Below are experts of layer 3 (counted from 0) of a mixture-of-experts language model. Rows are named router (the router's row for the expert), up (a neuron's input weights, with its number) and show model dimensions 0-159. Each number is 128 + 24 x the weight over its row's rms, rounded and kept within 0 to 255. Numbers have three digits each.
After each expert's rows: "gets" lists some tokens that make up at least twice as much of what it gets as of all text. This comes from a sample of Wikipedia text that the model never trained on. Tokens count by the router's weight.

# expert 80
router:164118136154098097180161142111154152139133153111128123167147135140127121134136123146130134097133133151122149148115108136133142154135171087087131105123109125091144135142140154084132083108105098059141132147117118118173151143134135112163103178110108058130135120152085108164128130127144095153114123156158110091153123130083108115093118088158143156130159155107129141129160167077123168105126118104133153106126142096106146136121112090121133095147114123161151123122153102143116089127090145
up0:104139132134084120158145159128166126132100160091141131151142117145131102117114104117139117125121146148148121110136157169103134137112136074132093099129121115127124161082113133080111144087120143102139123110130134113171102109161127121178097122179106149170142144141120126118140146134115084110118134093099106135134144137166128151091132102141130128092141160136134138122126109079171145079138090149103166137175183135131129103152143070108102119114131112142146178094156122160082121158122150
gets: ",", ":", " as", ";", " –", " -"

# expert 50
router:155135102128121097154102122097120145073130113133112143097152099133123137171122132182130139113110133140131138155113091118141114118157133138104191120150154089157125113130105104135143120105153096156117107143155127089099133118172146169133112135156138116138141083155099062085135137121124129133140148161130094146138152169126077128133125119113170114140137090113163113131107170089087120142114144139127152110128121156144086103162154110169103122122120126149150130158127168085118105138098180
up13:153101096156145123142120117110148091098158095110075098122199136121118098174139141098130135121143115117155102122101151157097123102104118107139164120146114101165121120152121124133118118120128070118107113095154139078135138083126127114127100132132134112117156107097135081115134181104084161185138137097152117106154122122103117135096102140126109130124137125155095097146109136115107129109095137164122165158107164135154085137123138165127110167119149156086154107155136137127136081116140157
gets: "-", " (", " a", "\n", "|", ")"

# expert 5
router:129099102099122125098118134099145172035140122113102114130128123150093142141076126118123164100156138114086134154139109129167138147114124132126145131163121130138130113159166107145101111122117120130082105135147124120139143085144133166161103149123121104144176087182115098122132144118151102161159137093111084142153144147110105120110153118111114139103132136103121146179135142093169111110122149111143126071112161128137116105107123123183142131186134146141140122084164147129113101127116135
up1:125156125152062136125152131137118120081118116116116154159110138129142137092092140112143121087163152127096119158114080148138131081126121168123139146122144111135068100116136143130121170138152133148156126134161121104149167157139158150118177130149155128155145157111114158121109095119126166128125118147141108118154128122097166163119124124147162118097120079126102121099128160076130133061112116127120168102095131147132100141144123118149150149172118116184144178143145131086137119154107127
gets: ",", " (", "–", "%", ";", ")"

# expert 16
router:117145123105131112111119123097165171059124119095112128114124127162136102149119135121123145123140135132130059145109069135174159138122151120136164120147086121121099129099158096169156098116153107071112102130165179106174136132142147151150090159153135102138115121133125128121146111095173103171145146101168150111141145145093132094100143146138132110126127146115102130130138183097147128135133123145137112119119164118146087122157114121180113131105127120145084089132143146126130113158105143
up9:170138145120158130143145135106105135071125086130120104069150130138167104146109119114164099114166138191108095217159136163162162111147133142168174122132119142142135128142164100156082109127114129130117136105145116084114162118163134149173154142094124143135111141175145104122128148110134134135111117115115135112146122113118112134116137140102111116134123106141095111157134112171129140141157124120169109116106101120135128080116143110159134082083113096081123127122106157130127134114111113
gets: "|", " |", "-", " 7", " 10", " 8"

# expert 66
router:102140098182102123118119109111143177112182145120144136137122131140118144182099108120140174149105125123116160143127143156147105122108144113157150084111166103115143136101136130138100118076140110097126118118129130130127169140160142094157124136116128104128142097176154115107097153130113100141167121152100095110116111168098113127092113107163131131106147151136157122131138127087153117084133127164148128119089164094088062143093140109125149159201144104130124141093134127143147122121098142
up0:129099120150119123096107144110136177102160111144133142117119111123172127182143107126131139066113113151142123176123117137153153134119100147141126155139137099175135183118146126141100097139157097121114130092126153131156126122144123152145113088124135137122130089125109107134127165150124090108139145150136128140136137118089138148092156115157124113118155090129146121084146181097131118127105152122140116143104147088094155098113140041124098177168123087159112146161127170137094100135124137
gets: "r", "w", "le", "er", "do", "o"

# expert 101
router:146144135185102079119114118106133169114159127108130132136130156162099137146149106154130153137105164126133106169156135153122105132098139092139143091122105116107080156157154141089106125095128116098153130120129141128124116133147102095167094138153127095140092133130100105070128131101131121121158170113116115124155143147113128111107084109144131115110175193125118106113115142089122139088132163130075176146116168148110125135132116125157114159097116120158122104144133117180087120155167123
up0:145121134177094131130132120126110154126097150134155138146118091088072159148120114095144175127112152146141126139138149148159116120145144097126143107148132163141087163140135143128130100168164087111155122125105152111147088159132106124151083116134145117120142149111100111081122150129161116073149096154099121154123143131086147101094108137151113111129112094122128110107132118122127123132148196103122185135150117129138142157120095110109074107130177111141132188116091127118077140133124146
gets: "'", " (", ")", "si", "mi", " final"

# expert 29
router:125162097116116099144127111100137126136159134102136105098144131141141143134118116119100118128127159128094087121137128124137112152163108129119170099111142127147118168125137156143097105062111099104163097146142152088089181137144110139166098138164106117131168109114101138119107169093150158129151102117134089089157189117095082132101101136108149106133123161120152124148121101107159168138114178121105111162119122134137090120112132112179120141156137093167133145158145177130115138117114153
up0:126094147116111128131107163127108142122119145123116127140129116125145114136136114120119115125104134103139108137186110131137144163151126171142121099163143172125101167136128109121134106136139128096160114142153126094114106139119141142104137111152090127129106083117089149140109162138115127133139128125149066118124059149088069149132156135133148135031150149129113132151155114109123146085122173154123126126093138109095123104115097125137123119118157125144137134130139140096091136087116222
gets: " was", " is", " were", " be", " are", " been"

# expert 58
router:145079163136094100145144104123125141134170142104138122119110142167140101136141087171140142125145131081133094145135085130165137131106156104148125103149119120151100145132144125091125116115170142117115105158119133090125144120131136083186078137127101085124170128135149135150150161124158116107130134139144109106140111158059100092116117116130097156141154150129105158098161129100137114070126131129140140121104127124115121142131072111153137104120108099140170134121169147126102144114151197
up0:156118132127110122147135073141134168127142136134103130119090126156140105142191131155130150090094119087059120109086100102140119160139141146154095119143138164144142157142118146105155159119111117143191128122140149131115154114098139114178129126084122104090149136158145125134134145143103147102133143138181142091162131127138097111146099120126145155109147109110127131143116123142099134070072134163147132106122165139111114168146124137083127155159149115110118149113139155176107114099098144
gets: ".", ")", "\"", " \"", ";", "?"

# expert 2
router:127073155153111090123097132087135169111163108105097130113115129213103137164120135175125124170130105109114103150148150149118122125165161148137119120152150072101101143120116132135093116108134105092110124106117125112163153113134134107177089118122149090134155128169143096127123155137130091130166105146156070131131110144097114112102128100163126106099158122117140158158127130121139113113107138154135117111082149097133104173145141133137126108160133139116138176130154151128130089117150151
up48:142173165105114137140149128141145155119151124158112150137160142152154111108143099100170123128103096103156164132104139144155080130138149106140110123119111118123139079116121131148146098110139137118096090164144088065112088129127096138119055106117125123147135112155141103096094119153110158125124163133149138086148118143128146140106145090127133155140138085131117140105094142077145118113138119090160146161083159157168105128157116115109140084101100112129133153104165153113162119153151124
gets: "e", "a", "en", "ing", "n", "k"

# expert 47
router:111171136128124122117085111069147122091142116118062122130137108135087115125137103143109157126166142097115085116138084185133131142110143130114162141130099113157154130126112128113104120113108079111094141136160154094149144121149147147156112179126129125118102112178109133116131129113106079143137091103126113141167178135153116124069124167165105130154107122120135159147133136090111133120103155135124143143109140150145109148108133141171154150166145132110117114137163124154122065105131164
up0:136118127161162114094133129126146130142146140088064130121148109150150105091110110133100126090082136091098093104119128136132147146117148181148178093144109106124159154120120157136095106148141157140082114073111142113147131109154175168175129111122120127114113132149139144129159130109118146110171120077122150129148177164095135090111149144140105104112116122127104153117125141145087122135104127144121101132164157193119081125099118154165130109132154121146122123147156123150127091116148149
gets: ",", " |", " in", ":", "–", "th"

# expert 78
router:123135155117115101161145132108148140116147123099106142131128139115095143142098116127086142104087118149154130156100130125166129143129113091090182147119155165117092151109143137120159066117178139081146144149148132112128120126166080122139102121148088119157146126161118109104120148087159093115147134106115131142098119160125137118111140087128122117118162113078135148138137182109130169099154102122110150115155189140145109103128141096181070127107164134148139142144136113107084140130136132
up0:120170139144081070107159114117123093125146119106123162113151112124123164179113095152157133115106144120106137139113152134151129143130142114113131133164167142158080135109168111099113153134175138130137073122112115119118159136125134158122146145128140116118105106123099114151106141119127107147118113110087117144137151170121114111123094086172157116137167116074085130137123110157120148098186145113127138118147171163104123131130077125163118194072128153103112105128142152111123149131106145
gets: " to", " that", " which", " the", " not", " also"

# expert 106
router:132165083126132101134118107104139128078162080141089102076136131132090128189115121162119140147099155133112105130104145134133103167160129097116158132095128140154148174138146118136110107081126073122098123131171115103114124143180127136157123162140134077138116090161124096091113130129118123132158146115119087133133141139126114161105135134141148095125127134116108129154091129149145164132123169134139136146125134142131085128146138124158089151154127089114112118123205150120143091126106159
up1:104133115133101134136151109099128130133145152118110149094137134134102102140138113144106129161092126144141123126094150155173099159148100136124123153089147133132178142133139147152119144089139089163146124115120160111123164097190153118129120146109133075095127105083102093121116154150110150123191148111148156120136136144104145108092095136109169084128142136102101130154103161124153160146116182108141128133157109134116138121109122093110072096104114091123120144155191119119169106136109108
gets: " |", "–", "°", "′", ":", " /"

# expert 41
router:160124085116133106158092108114117152083122096108095113100145095132134100140134131138125135105158104089118145165119104094142126122144154113095135107138104099148119136130150125118123143128142111140138103123160120103169129107154114150176102135132157105142174101126108099101140163134132164136141160133150166115165142148126055099132130137099146103136146136120140137151124179100107114105079154135118168093148163117119087091114152130150089124097167105101172134180162161137110120147130160
up9:150129132141118115139163122109159133094099122134121105138092117131126083133108089147107125111091127111138162097143122124159112109149111163120120136179140168114129114167137157147176128124115130119133074138106138091146180146104127107148074125117113149147143096104081167117145142074138116144115100176133140140158137174119119102135148120137130144132120083161113105145153129135128115083119129165141110103123146139107065085120129160114149137126184143161100143172131100112116153171112117
gets: " a", ":", "|", " /", "-", " an"

# expert 11
router:172129185149116150131115137077140143124155133143131107111136141135112110133121122146098136121128075126105132157122171149137114134159122097091146110118114160134110111137136144098099096096168148077135131170148114108114157134131132118118100151145146091137128090186113076116136161125185077145135113133127105102155133124068123130092123116153152178090172145088107174124118133085166163125096148125109148127109120139142132142120126107137118124149126162139153133143140127101073140117114119
up10:168084110137140114144135125136109102125124136116140139101109116136164117141092122110117149113148137146096115111114147109139109120115157127135109105124163107148130116188191111120139111136087110146138087109148110137104126130134109136183114130089133113075160137125121112133123097166170149140122136051115146129156139135178149139129149143095065131149096105124109108154142114161155092135103137142114145144126112153079139112134126167169126167168107119130167111142137158122114072170136142
gets: " and", ",", " to", " or", "–", "/"

# expert 121
router:149158092106121131128133139115121168082135092121155123093145152128112131146121137149100158141114135127126140150110128098139092151143110091138168110093149137139106143152142125159151077083149110144118078119159141112112107140180107152154102127147157077164140097159131063104145137112139110131157164138097104129111156168115133136114122101106162106160146131090116102139096130134123140137118160143107130097134151150125077095147149112172082150159141106130139118118158144076141103157114150
up0:141108154126141105100143160130159129092112170105144136097137130120112120181098156166123142078121139117115099141109096144102143168166107105118164140106204113152120135118098134164187076136092107111163130132149116096126118146155119142111118098114104111161126136114151097137151131101183087162126094142146147108122153159104115101144126109158145156117148133096121168116147127111153137147099123131107115082106141100123137136138113149179129123128095116112123111130174158098142099122105122
gets: "-", "\n", " is", " name", " It", " was"

# expert 43
router:185144119179127075174130126119116140076129076129122112089125117136150108146103127174114141109113112128122152152114097110160135120164150125071149121124142085161119139138119123119133111100137112133124110127139128072127146128183128129161119145148140109148151122128088096089149131129151136134138177173149108115116133174085110143127142108127166115155144102080150119123117164122084104109101128130132158105144138134115095104136148102157086112105125125139131125180133169079120139129111158
up11:149121134148132071106107123139110162112155134098110156091136093136113135139178134178143132113131153124141100157184160141160158156139135134145078148149138081107109165117122118085070117128130148153128080127122127064153141126136143099149104126136125138101107104139079132097124110131119088124169120116166118131118116180144138116137170113167150103106117115124127132102151149152084100122125153126136150138181151125132101159097114099143107133110099122132121123147122154134154131135181128
gets: "|", "-", ":", "\n", "\n\n", " ("

# expert 95
router:162137108147167126135066110075108143080160118137108112127126123128118098138135126116119155133120125117151147137128105156141119132116169111115100114139104166141143165100165112139129105118136073131104156127156094104171131148149138115172103144107134132118131080148081120091088137146105108144161138100127136133152169153104109136090154139145108133101133139138116144112100119091124125099114144123110165117100143121131099109068147155146125175176163098124120156155173095159111109115140175
up1:108112128148153129123162134143139141123147103093154116090085129116129107157145116132105141109129121140131116119143118098135073111160123103120119094115155155103081108116147135146111118149130115134114141138186139117152136147130093112134094123155143143150155060153173142101109171145179130143137183092126136101134128127100062142088145155126116112137146148136124151129141115150150156107166108127145083093111147050142118108116117115140129150161117108139115147143152072157106141105112163
gets: "–", " |", "-", " 0", ":", ";"

# expert 114
router:163129112113116111127123160135137147141125166047119146133120131136124091118138131177128130154184135090111074107138122141129178135130178124117128102097124099113129114163138152107090102102132130087159139114155125100139142085143093120131104176138133102158135113134085110145132149136126130141133120105154128104180148158128100102104117142128157144139148143116144153128126152058096144152088150124070139098135155128112110110125135108155147117082105162162156103146143152139126111154138118
up0:137213127111145108162121165103159132130109152119144133075138132144128124134093136163119113125152126120170088115144112118117167134151130136107145156157114123143131109151143116178150135131152156122126152148128116102123145064140127112140098153138135146154116139153076124170117129106138095098136131103148078148133136117129105094131116083116150131131141097090188191136166117104124148130136110093147090115145172125138148110120131110155150081145119083158134135115104160116116139172131121
gets: ",", " and", "\n\n", " his", " the", " for"

# expert 34
router:169145111101128088165134138110142124127140119097113122132141122108102132116118112128083126121111148125136131146132085154158098144148132114091186107119125108131118146165144149145111101069155115142154123173146113112128169141133113143127095138160111127143164080136085129150148162106164132123128108127145135128149158154093089133112121119133170134117125137066143112141148140094135143069170156152128136162137130122151117112076097118175139097143145099138123101170156165097138136099077158
up0:083138142124169113126121113110145169136110118116116113158118139130089146082145150113114107103109111111125090155120105175137151112081117084076097105112112182083148116155120164120130094143140107132183148120176145121090153149135156109149146155114139114115112119127119144151099165157152117126121111153127179102113159107109111120116143163171134108085149150109134144122142120139112109108096138158121143125085121119090126134105124094112139157118111114105134188141166097118108107089119100
gets: " was", " is", " were", " are", " be", " had"